Weights of a small mixture-of-experts language model, trained from scratch on English Wikipedia.
Experts: 128 experts in each of 7 layers, 48 SwiGLU neurons an expert, a softmax router, a shared expert of 256 neurons.
Below are experts of layer 2 (counted from 0) of a mixture-of-experts language model. Rows are named router (the router's row for the expert), gate (a neuron's input weights, with its number), up (a neuron's input weights, with its number), down (a neuron's output weights, with its number) and show model dimensions 0-255. Each number is 128 + 24 x the weight over its row's rms, rounded and kept within 0 to 255. Numbers have three digits each.
After each expert's rows: a language model's description of what the expert responds to; "mostly gets" lists some tokens that are sent to it at least half of the time. This comes from a sample of Wikipedia text that the model never trained on.

# expert 28
router:147169072164133108136134114115085100105121134127142165119131146097097097124106113105112095147135121112139158132121098155137133164137117063131113151115169115109149104112156105113176129125147172130137138137165135117140098116127163116143112122120133105110153110105156123129111102154131127141110104124099133143129134132127180141162124079113120117088094092111154147116143113135122116110128118107133123105035147123081138108137129107119120105122128140109160144066116144128107105158186113091146144120103127103132121136135142134131111133075140136132167144137106155127105084121122155180142125112110105143160126218133149097131130113090130142141128159119121132118117103138094104164136160144104118107093082133144160146118163107097089116165099107151103124116144106105116156118113198
gate1:135103118118098125133162110107132136132171107120116109090127142091138107128119119153138073089140105107115160137080085133148156157128162118102121184112085115120096147122118103135111140088126137107107144092149126116139118119141138108127149116126146092115121105130091126118129118117098132105126107130132127095156101135135099085143139150117119119112154129119148125153113128115073170185105105156132090080125116085106192129066180117165129139172118153122140173147128106112109085122154116144158109117066131125128072141137108155146172122115147133135170165124143123166136101131166125161152130152135137103139133113159102158126115135107133136115116150114126139088147128155105112140093106110107178099125103139134191110113110120126124155116148113150085129127135135146127186190118136
up1:139147123131136138134163150132134099094101145154110153125149124121135128156130105144152136108101147115097182142102151169116136148120107139092107123111114117133147103097139116113127104104120105138125123089082111114100125136120143128133155118109138095109100106125123136161114150116156129122128096116127138117143139159139124155149123134062130161149118165125159145158166098139163096118120086135152146118093137151143183136085122166098115089163118125123101117147087130099118108134146100171125106151126131148128154141135115144104110136139191134181131068135122151132130100114173140159117096123165109113171110125082121108108180142103094116135114108102129110152171090126104085125076173116172106192124109099164135148138161103134097076124124102134132089133174081116149142127125099
down1:093113102095134139141161132117081105115134121149082157140143122133143163135103191121088123155074119142095137087137118144159098119109151124147131125119129127158127127146158157130148102069150096148148143131179121102139134114136096112130170100129103098081086160148131128124114126096119152124148122116136115133114108141129113130082148154126116161147108126095145133140167107064106142168070091122188126101105141117122175123143137113174103126111142128143117119166108108143116098120145153129115118130110146197139104128132157148100137129125154151118169166117158117111110137192116140101104137145157103144119078133122126134160123104118084170166110115143162128121122137118120133162176167152128144141134127134138164113147144164096149124171130171132140151112123138164127149125115159
Roles and positions. Nouns for roles, posts and organizational standing after the, a or his in sports and politics text, such as coach, member, head, board.
mostly gets: " team", " member", " head", " position", " service", " President"

# expert 47
router:117111086144128124152120120080102142118128081141037146157128123103105123166093122137133121154127089136124149147143152110149130145148107127146110113109133098100149109128142064122124171149130146143152090142182126123126162119144103093116142123131137094143140132071112113175136103102115096131157156130144108154119168087133141138168134130148108109116044143121136121117090148109148112088156138140093133100127136157108124111130139130130119143126116149175130145140106076130130122114153151102150107159124163146086151138166149086136160125155128081108167143124118136106144128095104118131190094102132124077142131148107137115099160123129129148155107105138097134130116123124082118121126125145120143138110112172121088127162126135123161131115119119141120155111144134083074194120129142
gate0:099164128112126126096166109120151108127132150117140115124173165149097122117122164158118080101138136183147154164147099122158081130114119167119091118112094096091108134131137110126127134165103116118147115155125066137060150111136112143119123137134096114155133134115132112149118143079138158130113126120132139127099165112144128153149152119150112096129124122084162114159100127133142121104089125136134123129144165124090116123109130161100180140109072080126149104106108143161138173122127155133087139134135115123164150135128117077106145088083127138095102114154138102090165160150085124170134157102128140109148115167117118132145147106108126092154141112164069148142123144144144143143113114126168142162152139139157104153108095154103142109112075141167119125102120130133149093165091112
up0:088097110163119168145135104092111124157192109134104139090114155119118104107099079114090111131148109162185144123081141140113109118076114113124097136114119128143141119139118114143150129155109136127143121144135105117122114122150127123138122120115119119137133133083128132158155148128102131116175107179138109100158162181126131125181145164157143168147140097108146146134109117149124126162124139153100108149101138154123107128143124132112116096140099162124146160130133168152041142139060140078093133128146120117136101115143045136162135113108118153135175151133128157132139149134135121125130181115153144080126128145118102081111116160154132106151105096130108102129148148092118133140101101130114161147112133144130140170129070145139163114145121117148134164121155100126121093108149122
down0:130135099121136117143140104125106147140151140114144126115170113122146174130115127160159127159141126099121113129117109143173108115121134122144129133114094127124084164130113109122129119089136108086127101165115154117116123134089102113111089134151101109133127117090147049132139128174203119135134134095180147084111142116137123130093117141128107155133143139091102077095121144107160139115107102153165138110118166095120102124137144145121131102122126109168121100127117125155158103158118142120144124124130132144125137114125133112095214126129144143121152150155110087140131115112148137096143137087031102168092173104113120133165152093097139158082127133131121107122143173125088131109095136155132106112137137135164110109148159138078174092098126124161145139128096101103132138109107134
Word-initial lowercase fragments. Short opening letter fragments of words split by tokenization, often after a hyphen or space, such as b-ibingka, s-auce, G-linear.
mostly gets: " L", " m", " p", " F", "L", " d"

# expert 15
router:159114117149111114126150074110093132118117132166109110093108133131128091179121150122114098154147126129151127145171116137137128138145102092133115117108149128138124111099141082116122171134128154145132098134149127125144176115137149110147090147121162140082154093119147126160100122134131122126153161110170133204111165124156131093135108104164103104102110150131127139153076133145138130108131131120106137129136161129133127109120172098166125136102142165130151153125128103124139087105162120095125101152117101156113164140168120114119110121100117114108166157154129112085140124151092118139138100124109140102114120145100127129114169132103115201150152104116159152164094069122123115169132154135114159072119138140101132142155172118097122170111124125119114111081141095080091146189108164
gate1:074109132127121156071087174133147143099112171148138131104124130148126077130153125108137190123118105120120107103163122186167116125104157107164110112184152133155164129135151116131121119161102106120175115157073144134104169114107159124160166169122133122128148149119159150142148118149142111125087156138135158101094130154123100155100126138102130127142120098131107109084103116138143127156145168119150194151128108089190087106092114149148152112123144143143145113152109116121144099144102146118137118130112151132127140123086152098088128098127135119124116135156147060125137110118133115104121109141136129148150137131124107137143099134159141114113172166084124130100132089121166125131103118111147159123091098150129155099116140117147097132157090139136146148077136139124148104169115111
up1:146123093114062139100134162104088112125157170120146146124143106139156122129132094080104158126154126144148111090125148110119123096126140110137099123174124130131152140131108137142116143139115133129157090109120125148148123145128114103141173146129175091160095141145110081137116132155122167136104136136114090091110097163130113133125128118152149146217127099084105131127100144175161117161153108146157123147141110157186135119090081170138130151136134128124151108119120121128155117124133101148124101100136107130155129110121134077119092115115159128172120111147131082154108168103148126069118160131158112121160154100117136100119164116170149109115112117103129165105105080119096125114083099100125148093135111122138130103095119128127157131136088093149125086117169175130159112117135125
down1:111109147096155113136138116129105152118115119153177118147146106137123112115148142102144102164087131137092124116121095118150139147123145153128143117161106139141154162142120165078118129109125124131130151118150071109140172093063094109123134144118118143140136128129102131159145136115129131096139140136121148140106122178159147126140107161099133130152118192104164150113149108085151130090127093121133118112090130132142111144113127124140165188134148215155102105145131155127140114136086128193110109161140162140116132131092164177124082122102151103085073113128170118181134140133158137093153111130123103142156130117126111122149148154164119156092142107135146107108132140139102152138152119127148148103090166149163134099113108123115132166151131150107178090089114137113137100107110146
Name-initial capital pieces. First capitalized piece of an uncommon proper name, such as Gar, Ber, Car, G, Y, in genus names, rosters and mythology.
mostly gets: " G", " Y", " E", " Re", " Bar", " Ar"

# expert 10
router:166131112142134147119136109082116129117072097143073135139130116127116130166093157141097105152152143132117125175175148114144132152139095111143100120088142112116143107111116085129150165132093164136160123145130116119138130118156118115137125129132146090133132107097137116130096048103129106136154121130130108131100163107159165058177094139149116065064126145132168154102075121135143116119184115123104125132116135129131130105134096112157110134122133130132131126106118113125135114115160156081124103154110168084083195146136137083131144111152121136118150166130122173132167122136117118140168102122106126121144125123101148109106194128106134151120128099136146137131128126125125089160144152127131124111138120136130114126136135119125179167147110129139122137097156121072093164162127151
gate2:133166138166156175104140159119114143217096151096119144160139140152090153158095132096128160125121139102143127111126092109117126146115089113150119103108124109129118151107141165131130142104183128120124084127149171144159118143117120119112089114163142122123148153136109127166148133132134104160101145126161152140092166146134099120142172124119120138140109124140140099141145153127103158137114124129118146116132133113136104095129158137076117099150146147126146141147115134137132094139125177136135142118085139140133090112117155079094118127121159109090112171133122151109154138166170134144122106131180137088120140128108095132139122132130147123100106130135138171117082127089138123130100092127133142075153162162154132113128069177040107139149154154112175171108108135118115131150128164
up2:206132125128074122109148076088110102149134116085132136135117143173118151132185122112111089101164152115127119179090142127112111117174111136118139136117125101140122156163143166174111105124144082108128128143146092111101138131064122127111144110129150123122124123109144144137142117150163124126106142098147186085130121129119167146118116150141114128131102118129147110131085132184156132167129086118153124101155151151128129096104119103108165157116159128172149119143174141157133084124156143137154108135155066118101123118152136138122123138174114111105113121122170099091134080168130143138165133110141062149125088124117114173088184133149128141122140115114133117121137119101124099147134161120118136120115078130139123096116132152103164147103125129132126135130153118092105138121117128
down2:107106110147104063152144176113109069113128118097115122141163149111109159107112125137148157154123128116144121125141141110110147100142117133110121170187140101075101115144136083155110149113151093120113159142129162134148137136129144113122138121107067145176104124096125167159131125136118133149125119099151092147166097154119084137160162131122144112129111135135136074130128104144136145144062133085116153117092139106115141120110096100151119135126088188153135160137129152150141150154150124153133129107131094132148123117136121146144076122104122129120093119108133146115148082177137103120113104169116120159122169135132088082070143143129131099102142129126100132112160138143094148105132136119126115114098103152098131146100090092096106084123128113121127111129165108126140111195154095
Capital initial pieces. Single capital-letter tokens starting a split proper name or code, often after pipes or commas, such as P405, Mbarara, Brief.
mostly gets: " B", " T", " G", " L", " K", " P"

# expert 24
router:130153116134126126135117166125130139080105113151136083133128144111129114127110119084113116154137152098131164125134122123119099147119135122161077132108150130135120117114139114108131163159139137152153118130107121104176138114142151079153133141131150127115149124136184148118112090102084105143133118143099122122116133126135200114144110121125139133130111117093170145139149108160126103137108166111085126096120140123100120107149158115124126097129143179134148130123083125111121125090122180117100126115111122118101175142123124118126195108133136104105100171150114140120153130167081110147173147120076140140145111155101140116122154131184124113140071120111120117135118090119120078182117180113121178121100115137104140131142148089078132164194135054136120098109123127109119154161089146
gate1:113128162119103129140157122131116131119129120103142106120142130066154117124190078134088140161160130122090089117144138151189103142114181094152125165145105105146138089135180134135112142149145122156158079110125146127164101161105134108117164118134116089119134110180135164156116130138087111110150100129150140138082130116159167126125119132129126099102139130135101115121107093138129114138121173129155133144133161094133117129129110128135147122099156161095126123145143118088111124126171155142109144117111167151119148120111122138126120126169167101150146091133144119100176093094108102138117140127110134142114158167083158139088171128144119155158129125144144111157130101126076115116115159128104115103102097133128104096189105112118120111167150130084111095099095143062112125150120103
up1:107111082175114120113117167172139124123099152117140108121151096140171096111137119127162169131159095138147132119120095092161118129086152124093133111121159120169118159151144156108138081149168141141142124069107166146134117111097153135145169088120157127093139135183110108202140143127125123136138128133104142180139117117158112145139159108132142162112149138108126167137149107092178130144139134124168109120107110132162124129143132130189129087147147131068107145132153133132072113110105101149119119118108117131143107169141091143098141103140117130094108108148139124115126165120113151082134176139142107128112103162131126136145140167122169121116119128099145103170145125128138127128108158116095104122097123144061100115138086146113109110155144102104147092119133146134124143118083114
down1:132109143122154117136182164151142126138106144092141145131102141156150154138141093109112085100109110162112114121159085161100143128144157155139140157090054164137156146135140114108121129115148091109133167113091133158102091106107117112135095094130091205158140145132154169091112095105130157093093105138126156099147096109094113117071114122130119162127133150088135156173144134112162132110112137152111116111117119111149082141130083111136127133174158118098149169127158126154154129111130100110137154134137133147142139124137101131072122124115134097134111120115126136136076160146135111201165116107145160123135115102119116149119142118135144132131102114131145175094108145135135123137147133183131144154117116100145140131120123136157118109119058157131155101107173142133108145120113133
Proper-name tails, coordinates. Final words of place, event and institution names plus coordinate symbols and list names, such as °E, Street, Grand Prix, Airport.
mostly gets: "°W", "°E", "″E", " Airport", " Street", "Gls"

# expert 13
router:124147113133138123153137132123099119124097125156102132128100117109119125164096138119116082146141119126110157148162127098125131127131127097162124106114117117121120141119103109123133168169087127142141081134160114120143155106145110107153130143107160118092147092123134117172099092151132125143136140086107110177141179111131126089146105115143123093059119125134153120138113122151154119059149115131108107101116111136124117119140167158123128121095150167164135127133124089102102112083132135081081104153119119113087168135148124114187124139110121142098125149179108129079169126126090172141168112098116121111132139135126125120178167140120117205152118124128178184144113050143134146112120134144146123148136128128093134151151157126102148167152119125126127110078148116128119156158126139
gate1:130111126114150124107110124123144161145099101181154127140083123118139126091164136120133130108122124145116066126108133089164143133134131129180118128081120155141092144098117156114136162100133174118129136109155163173133121095102072097172125099135132138060135127131104140151135073101153168143152115093093159108136132121119151141141166131160115097136150130159113096106143161136074104068118136099101085166176137146118134135137119128094133139136144139119161114130065097168106128110125088134122119158122134153155140145144129110151118123122122123103116140126090102117121161130135173125087117134124115147154122144125132143131124167125103140187150106125110152118084168144131133134150131130126140167114149155124150115119109100088152127078119133137135087120150169084105081112137119
up1:172102101129127178117136167124132120144109093131138146143100105078137135139099112119123102154144133134165095124128134116124147092130119143139193116115092101160163175126132127118124098090117156122103140139111152175085104136101103106168124117163048173135136120134147157137118137100177166130106149134108164095119149105113092132111151101135105116127089164151153107167079120139101101115170148130148122170163119070132144161092122145118098150092142090149125147120086164127127158113138116124174137135113142148127135158096115090138149152153098153149122166125084074101107120122133108122107122131147098114119147112117106136134131145129129130093149101139122141128134112101158154122129090170163138112158126109123131139157144125079139126125125178122144166137166131133124138126145160
down1:116152105138160123145120156106119120123121135089120123135119120135141103131150154139132112172109111122132105129133107140150160142102129135117128109145122142142178135104093139170115131114096125126106138097119123120153134119117126130114115128122144144093154109162128086139127141143119129133127147118115153156120078179116131121120172115101121105176153131086125078096143111166079078110128111179139120175153128122085109117119095095136113120135083122131180124126114100134076113129137127107081164171156115095149088146136141125126092125132195160132131139131079127164152145164128156139122135153128147112131154140127115126111134105147158103170117078116099159140138143106145084154116122110167090083071122120105135109175151067115154127074098092099148140132134156109135092080147141
Foreign name beginnings. Opening word pieces of Arabic, South Asian, African and other non-English names, as in Al, Mah(al), Par(ma), Bh(armour).
mostly gets: " Al", "ah", " al", " Mar", " San", " Bar"

# expert 54
router:163175130138108121145115138100123124122077116157097141107100152120103073130124171101139129145145101106121128133158109135116114129131128113147114131136117117135149100124093116121132129124114118179134127137120117090153107124134118122143131135119125132115146092136111110123147076147141119140160154110139137128126131131172119115136084131123069068111115136172124145133095128158151075134148133123076123139129127113121128154160150157113124100133134114141111204134130081066099124119144106144119117181123146170080141102137164052132128130087139132059145125137121107124107082111085114120139106120128179153136143130146127094125181118132140122130133127108131200116107127127076132152140133133086131155152110140114155144141121055129159164134111104132133107110136112069107139136137144
gate1:111169096179108084117135108175143100140116130172132107119095125100123090111140130109113110129130141121152132118100136124104100108149092123089136129138158108123107164149124097143162121099119175161129142165106108122090127143110080137132137141135170158154113101133102124141169155168152123133114130088084141127159101135107135101104154118095099133123124090137123170081149124103121147167087118165168159120098110133118112073111147141073153142097137171125141094113153145133140142172085122152176141105166190143140134099143115150115111113125114164154181149133125130138141109123135132147102118145121135087092123140164132150139132154122108144156164157128113107144098130122120119072111129158135128139129105096130139141110180141142109151137135146143174162123175138076125126145116124
up1:121123139123090106141134089128152160105125155116128159156118117153120114132161143161151140108158105137117151136172121142141129136148136121114153127162132149127092119107092116161102177126142095139087127139150122132166126126100122134152122150097117158118082109105150142117137118102118143128136150127137086136112124114127172188141121118135125111105183117131071157094145146138149101116125153105147082124114103142177130092140098110155147109126162148107134134158112127122149135131175141127168133113095115091079117101156115125127140111119090097108106092153109133114080128086147111105130131138119136096116158131189107128103125141122155158117111123145125108127152176097138136149119158098094171150119132082078115075105126170190148084090151145084098116175129151139113179142122121
down1:105080141107085117175162123120097155152128077111133072067127127142162101141148136139107123140111164111135116142112116101092136149125156094104152160106090149106117103105132120130172122127129151124091123104169113137151125123148115127119128129135144186151141129098134100154139177117129144173111121154110127157142114096117143116151140091167129086119073139124129106140135155119132128079147122103093125090166113146115131149155136138097116148142102097102171104105117125137120116091146131136111109095120130121122106112102112165151147134125177132109145196133102154128149109074114132131136139130141147150135118158122133110134107122083143112160126083131169113154155138118107166073158117126146109115072133149144103105117129105113186168149126121166166154116100112174106126116146127
Definite article. The article the, mostly after prepositions like of, in, to, before names such as the United States.
mostly gets: " the", "the", " The"

# expert 26
router:169137074147136082112140142109124155096109100163095142082084125116101106157123121105154127122109127096125130157190105127128090134137092159126117119073110106134116146119135109115153147184101161140155126133163133125156149106154130128110139111125134119109174114152155140120130068141104139169133133063112131133142150116131132116141119114142088085081136132158170144106106152116103116085121104120140167118141109122103111114139135089139125127114128129172135156117126106099118137124113125113139131127106143156112163098129157140176170114109087133081125145143120148108155099128063141137127092119079135162184106130154146106177134140102097194149125120105138170129121126122109154151141107133140129130125128177116146170146102090126101127124177122133113118098120119105118139116110160
gate1:152074098188139123132132110129138126133148112102112101114102092129096152116160112128130140188111130133149138153106135127109093109104143095098186097137128129145111124138141111129189146119150125154127133168138129097161148128128124113072153118099038162127122119108162102147136160121109130139131132137086160115110118122122179129131108145115109109136146143104105124139091143130129150112103145135154176082129141138174148108116097135143114125162153136111134107132129130096130082104119114146118166101148118091145104122168102184129143125102107107115136099121140101132149103103087083106132113137144122102126139134132093136117153101157143093090166117114108147103119121106125134150140124088098100118127150152138154155131147169095113146127065164125161109166178148143112082125108092
up1:159107111133160131156077121130115150136124085126084072138104125094133129157133182108115116153121108148141138096094140144111142113121113155078147123129135155095140084123144112139123118111121120118152123130111115140133106116129139105137138158110127131189118139120102118125176160145130142123122126137101142147104123134113120129147088148133121127148159121132109152138135199095102155085167162149101134123124129130125114112115082123138127109134124146086140110143110112124083115133123132162121081129120156124115163145167108137104119113172135161108107095110149164200128133122153103152117161113175121127145160098139140110104102100135158105141144080067120160123137126128115178141120112107135155138109213147156134083161169154148186153117143129155173147113110122175142130151132148
down1:131121133124142116143113125152139142127158129137113069162086136164136132073144131123147140083112124135135151080131096168129129110146144139127113126134105134128107142122118114112087145156146159132137145146106154151142174163106124127115109137121117103111166161158136142110152113147109110172127130117122163144164124168103187068139135114124123100174135113161100156169179120090105158113135122071167123132108103153161111165148135103095109100117178170131170130133084146117142157127089106124125132123160112153099125123141148145149126130139093181147115099148132143082141133139139140039094104137102150129088145141138118153205112120118125178129100116144142140122125150131087128119154157089161119121106149111132121151147131143140108096130144142165111136117136135147128100116129117
Month names. Month names and abbreviations in dates, after on, in, a day number or a table pipe, as in 26 August, December 25, Oct.
mostly gets: " June", " January", " later", " August", " March", " July"

# expert 3
router:156127125146119154141092087120106113136123074180103107114138120114141109145079103107140146164161121100151115138123140125132150138163104132149122151118109112123151119115150088103117123173118143163134089122127097122126107117180139125166132121108135167105119099098164118145107101111108101146126171122141092162137190130190134132101145127140116119104064146116120119114055148165135128109184157086093149156129148147111163113160159160137118146122135169164133134147133132113084126103137133072159111107116141134077134158150104091149161127148078124116098198143115127134128117092133123141166125136125119086135123164182134124127159100142118129146083115122131145154127084105114118114179135141119135138136106130126131125168153136126159121124150131139139115125142134107141145126157146
gate0:129103112146105162081192131110077140155155098137163117122128119125105128151135091148104156130109118131168121117114113126130133111163157091140103103126136157133123180137165137140156164122101112146097121180109128104140194142152127091117116093133156156099132155150097132130088140125110140132127139109123094123173101159108098170131125142163134117128114156178129113124137125146123135136131128116108121097115122110113128163116134112111167144084086175170170182080131133152155087139088110143136125129182160139118068107147097106108153136094108130133115095160090100135150125100123106149102086126121126097126118133133104160131141138116133135163130123132136136130135113068132131143097182144149172110116098114086152113127092168104089138138147166155116138130111125117124112106131125
up0:176109123113137136123189127085116120093129140138113131101150109130115105119125076106124147124092122126158123134174143150142123094123176176186157125129139124164162175124148112140091133132123120158145090136122098133136164120156084119125142137153094094110148163157144153141120167159139130132157136118119118149139137124098113134141121123151120106161128109083157103147068113173110140112092147116169118122146110093114123177124142132148143157151134105130128129104096101113125121116128160110135113153122129151173144132149092119137162149113110099143151100170126121146162134124135146117167161138097124094126132143131083108099130126133164208126085096112153098152155082114111143142166142097155137125106113137161175114170133111095172141122123163120115127129095118066139121108138118
down0:118151140138117117128106140151114129139111149139192147137138073147152070120115107156127143112128121109118093110138107111091117188148153133133138116166109144116130095124176143155146108121133142092120103168122091129139129120109079084125135131162143137110115126116114130142117129133104134152149103125161123144130144151098154145093135156164118126114124130131149138112137130095102138150118108146098142137171127143132126103082080117133155130145171175134191169131119082156116131163140127185154159073160104111141123120122160127134120138134140098117095171120126145117134118167166135130142147126158127131109151170142094134127151086145120104214119161127062109122087128121131075147129148112135133127132112112152150140130103109112137120119087130160125100080103123110137141168062124
Mid-word consonant pieces. Single consonant letters or short fragments inside rare proper names and taxonomic words, such as An-c-ash, ty-ph-oid, Pro-g-resul.
mostly gets: "b", "c", "g", "m", "f", "t"

# expert 19
router:166180157163147144155123127108091123099134113164121109147106174126121120137143132146117121167125120058093118147147112103134115154156076100135111169098157127126144076109130122133117132130101140155129119155139128142193132109122136112121107128118123105116141090098117102101070119105125105142121126097103136134109122083152158096172116140130135110116109120129127102140128123142148118148128121097114150098095111112059123118149137077101149085147091138171161127147133109106112117132231160126155131125123134126113148129140164114150109086121088117105125141151137177137157118134137098176147136096133136113133182159158163107131118116102104144151124113118124120142103120137140122139167127140136126113127057137122133163115142131104135148113175138129109121090111097084106145140107144
gate1:123109117183111084106132115090143129145141123085107137071095118132152185111138145135148144158099106137112115098150123136108118168116136112087134127131129122170144126173154133134183109132164168131184129149148136188130134133142107153114123120105128093129107138110130124133137117118146153104130162127132159125129120059137145143125156108132129099176131146125180092175117119096152108128155135092153127142087119124111140108090130084162141099153126104119104160141101107118151131150129089124178126113135138104149099134141133136106113106111123133147125148080101133109136111146134106137151138150144130118130123149125168170127161117138162096098120140149122070149136116110183163125111137098121206105165154125132146138138169143084118102119129150134163131134125104078171102090134140
up1:114152130130110137097104149141190103126146116147117186150114167158108108166158152147117123129136130142110142181151162141086132167126111154105166139161128110114103103163143153118092131161125119146135148096127101104089166128106073125143125156109163091116117113127110127132154149160098134136129128164140135177101121143106157167138185111085120119147128111140139134124124128139115144075077136150138117089124124137094147138110115148087104140080157142118131161133135092110140138111121122124090143210190149121091149146131165143140149148105138095119152123136142145122112165120132154131140155112151108146137119162171114119128138125157124144092142145163133169135107132098130149118139169136150110137117113124159100086079125149142135165124105135137170149138131148137151120134077174
down1:156098165148139142136125093136143133157129097164090133153133124137116149097128129129140128150162112142141080104133134115117122157150136122125110126114143147108085112119118156091107120137121167151147100111140120150184198178150141166110132132125135142121139155103141131115130158137108131128146150126118095109127132160132092100120113101147157113135128122115154144113130079125100172124120194163135121110103082118160128096134123118143121134123154165114137132120106091153154136173104132111139112199125090121116169173129136095117132145143144155110129084098152168157134127131131128133145170110158147127095114097151155176134165102102148109153067120064109116096164141081104166093160119133141136127078133122137153135161119112124110137106113192134129165120130103169128106138104109
Media and arts nouns. Nouns for entertainment fields and media, often as table column headers or categories, as in Music, TV, Film, Game, Art, -ology.
mostly gets: " music", " Music", " Art", " TV", "ology", " Film"

# expert 33
router:122139145151131122135100091136126143140126122150136151140098174102100121140088149128127113130128144080127123132136102135140121158150130086152162177122139105099135104120138082113151152152121161131164122137149167087140115142130170112153137096130119068137168121145114161113140100129078120138122125129092132129136128123133151109154122103121127126116094100178139100105144161100101111084117130090112145109100141140061142111165146145179127140109134172143148165086080129105131108138148129119162112108108136133120149112146129138126103088048112110123132154140065144141112113114117160152132095116148124148178164130137156121128118099126122146141145145117111139112128110141066095156152096137109097086094093185091143151136090133071130137101134095136138135124136108116094152123123154
gate1:120137115119122133116125088132141103131058115174170166139133118110150151085150170134102161124109134109096125135123160111122128129158173149124135147147126137088105129183157140101159122101106138111137108137148162118086134148117137106105142152127127136124182137141147138134126168139170113175108084155155109183126167146079102135103115115134156106118118161118118112142160143099105113120122125122172153108106124144135134126137122175123115127142139135124098113154127115127129132091130125166107152138192184130155125137130205098136103149086116144159139084101104146111142088136156144111114083146085125144135096113133097093121092127126138115135160090121111111109088167133126113065166140134138127105078128128125144140149080129109110114109117141136138149131106086103127153122158140
up1:142131119108119128128142206189148142098140118133116108116138105112073137125096117110113103165150113123127115087134140114110083141090148132194090141127105176135132132148136126139169140119121115143137140139137118190121125111134083156088106152081145119147159094147139113111118156138122114107084080101119107084108112158143138138143122076144148142141152095162109110125089133109143128140148140148146155143124153113155102149129120126151118093123123131151147170108149147133099147174114110086132138152129100148193157121154182135112156115122131174153162108113115119126160111133114092113109130107112105123102124125105135071137137161126124111103104141126124091101114156114123132097140170159128141154154140115164104133108148108142129105159141120166105182071139121146112116085115113
down1:115139133091128109146097143135146139146128124105119163134109169120109150160192115111152124131144144133105108151087140128131126072147123149122094172115135157136160164131094070115152140135143072148146144140120167130138111080132143134117117148133120138137113136114082091165108162156133117101128125129111131098108052132163103140137164118111134107116135125111139130137122119127151103141128129133090129156087125100149102158116145088123149153120093123115156172102109122123136142087162127122140115092134119132139119166110152149097096092110144132094135156199122111140162096053087126099117131104161111077121153121141131157142156113132122131084139155107179143131148129122138133161127114181099131136134122134142112079092115133134157104160156175138125160122101127076107121100117113
Common nouns after determiners. General nouns following the, his or a, such as time, season, job, wife, building, often naming people, roles or periods.
mostly gets: " episode", " mother", " period", " wife", " father", " daughter"

# expert 63
router:123120153153138133133130120147087132142059119130100107100093143110105136134115171104122112148166130125116114134159135112160114148125126111144112155119127129105142147110113093121130156132136134211160108132136141106152162127129144128158099125124128110122143104143129134157119064156100102129141112116129133138091132110197120062175101136147102078110099102143137114147136149117163122138148134119115146159119123108125128113154130133165151115133126108170186144118121101123104118089142114114112132188122163139104139127142157063148090100108114133077150125129103146119163094157100131143142083140151157151152155121120137093141172137138110128108129118111166143124118118141142130188130114160107116076150099141107157152155100127124151184157118127127084146097128102095079117152112126
gate1:150142126144132077126073190124123154136126115135108129124134092170121114182120097121173151122101132162092125140143097100137090175088113165123125136144110146162142163117109120100116111128153108168120121107133121130145105108136128101154130137110150126151117166128132120109113125103129138144133145130132108110113109123098128121111117137116108147113101121129147103141093094153168132100124147117117150135122101124135091160149091148144082106125130132138141148180122142118103144149122179095119076107104160134090135105118158117111094097096068126082090146163135187105107137116128129155143163138134108149170120086092167132125165178089117133121145115137155085107133111103070142144155172093128142105172141145138118152102120127129141134144113088104142095154143188114133171128110127
up1:114149100149159114131116120169154123091146131114140088129107118143170132170122164103128170172118152136124128133110070134157160137183156153108127108150099192160136123131103158110149106112144141058123128139136136116122124110126179093120124135097138148118120133127115148127104116139087145088115095136105130169126105094105144173094122136096113133108108080123159090093082129094132116112144091090118128128141104156108131171130127139110109137139085117141130134136175136071133133084128126138152156143139128136153128159156120146125072155105138082118103128179130134140146131091110132137130117156107112126136141131154161117116152170093134141119076168118113095119120099129111151164140124094112109099111149145096076137145146140142137095122129132133178105133148145147163167119100120
down1:127144119132113104110143155157110113122108121134163151107130191095144092109118131092129104143114154119137098118133118102097114150138124153123108149112124142157112128092101177098188118152163133088136103131152119150127137131124128125148143122101152127135104102153146120076144140118157166126103139134124116110138084129080108124098152148078126121131108112121140099160084130112135123107127099098143118098153109140106093152171134153115105133169095128134090140138120163159153154134101143133162128111098134136136117102121143147105151119137102168089101127119090093130139086113132098174166154156138113144130104108112187134168148145100078185136161121139125122114117146126130104108078158120125138095116139148146144139124122092167154127177161145111149116198144179126144196124116104
Sentence-initial articles. Capitalized The, A, An, In, As beginning a sentence or list item, usually after a period or heading.
mostly gets: "The", " The", " A", " An", "An", "On"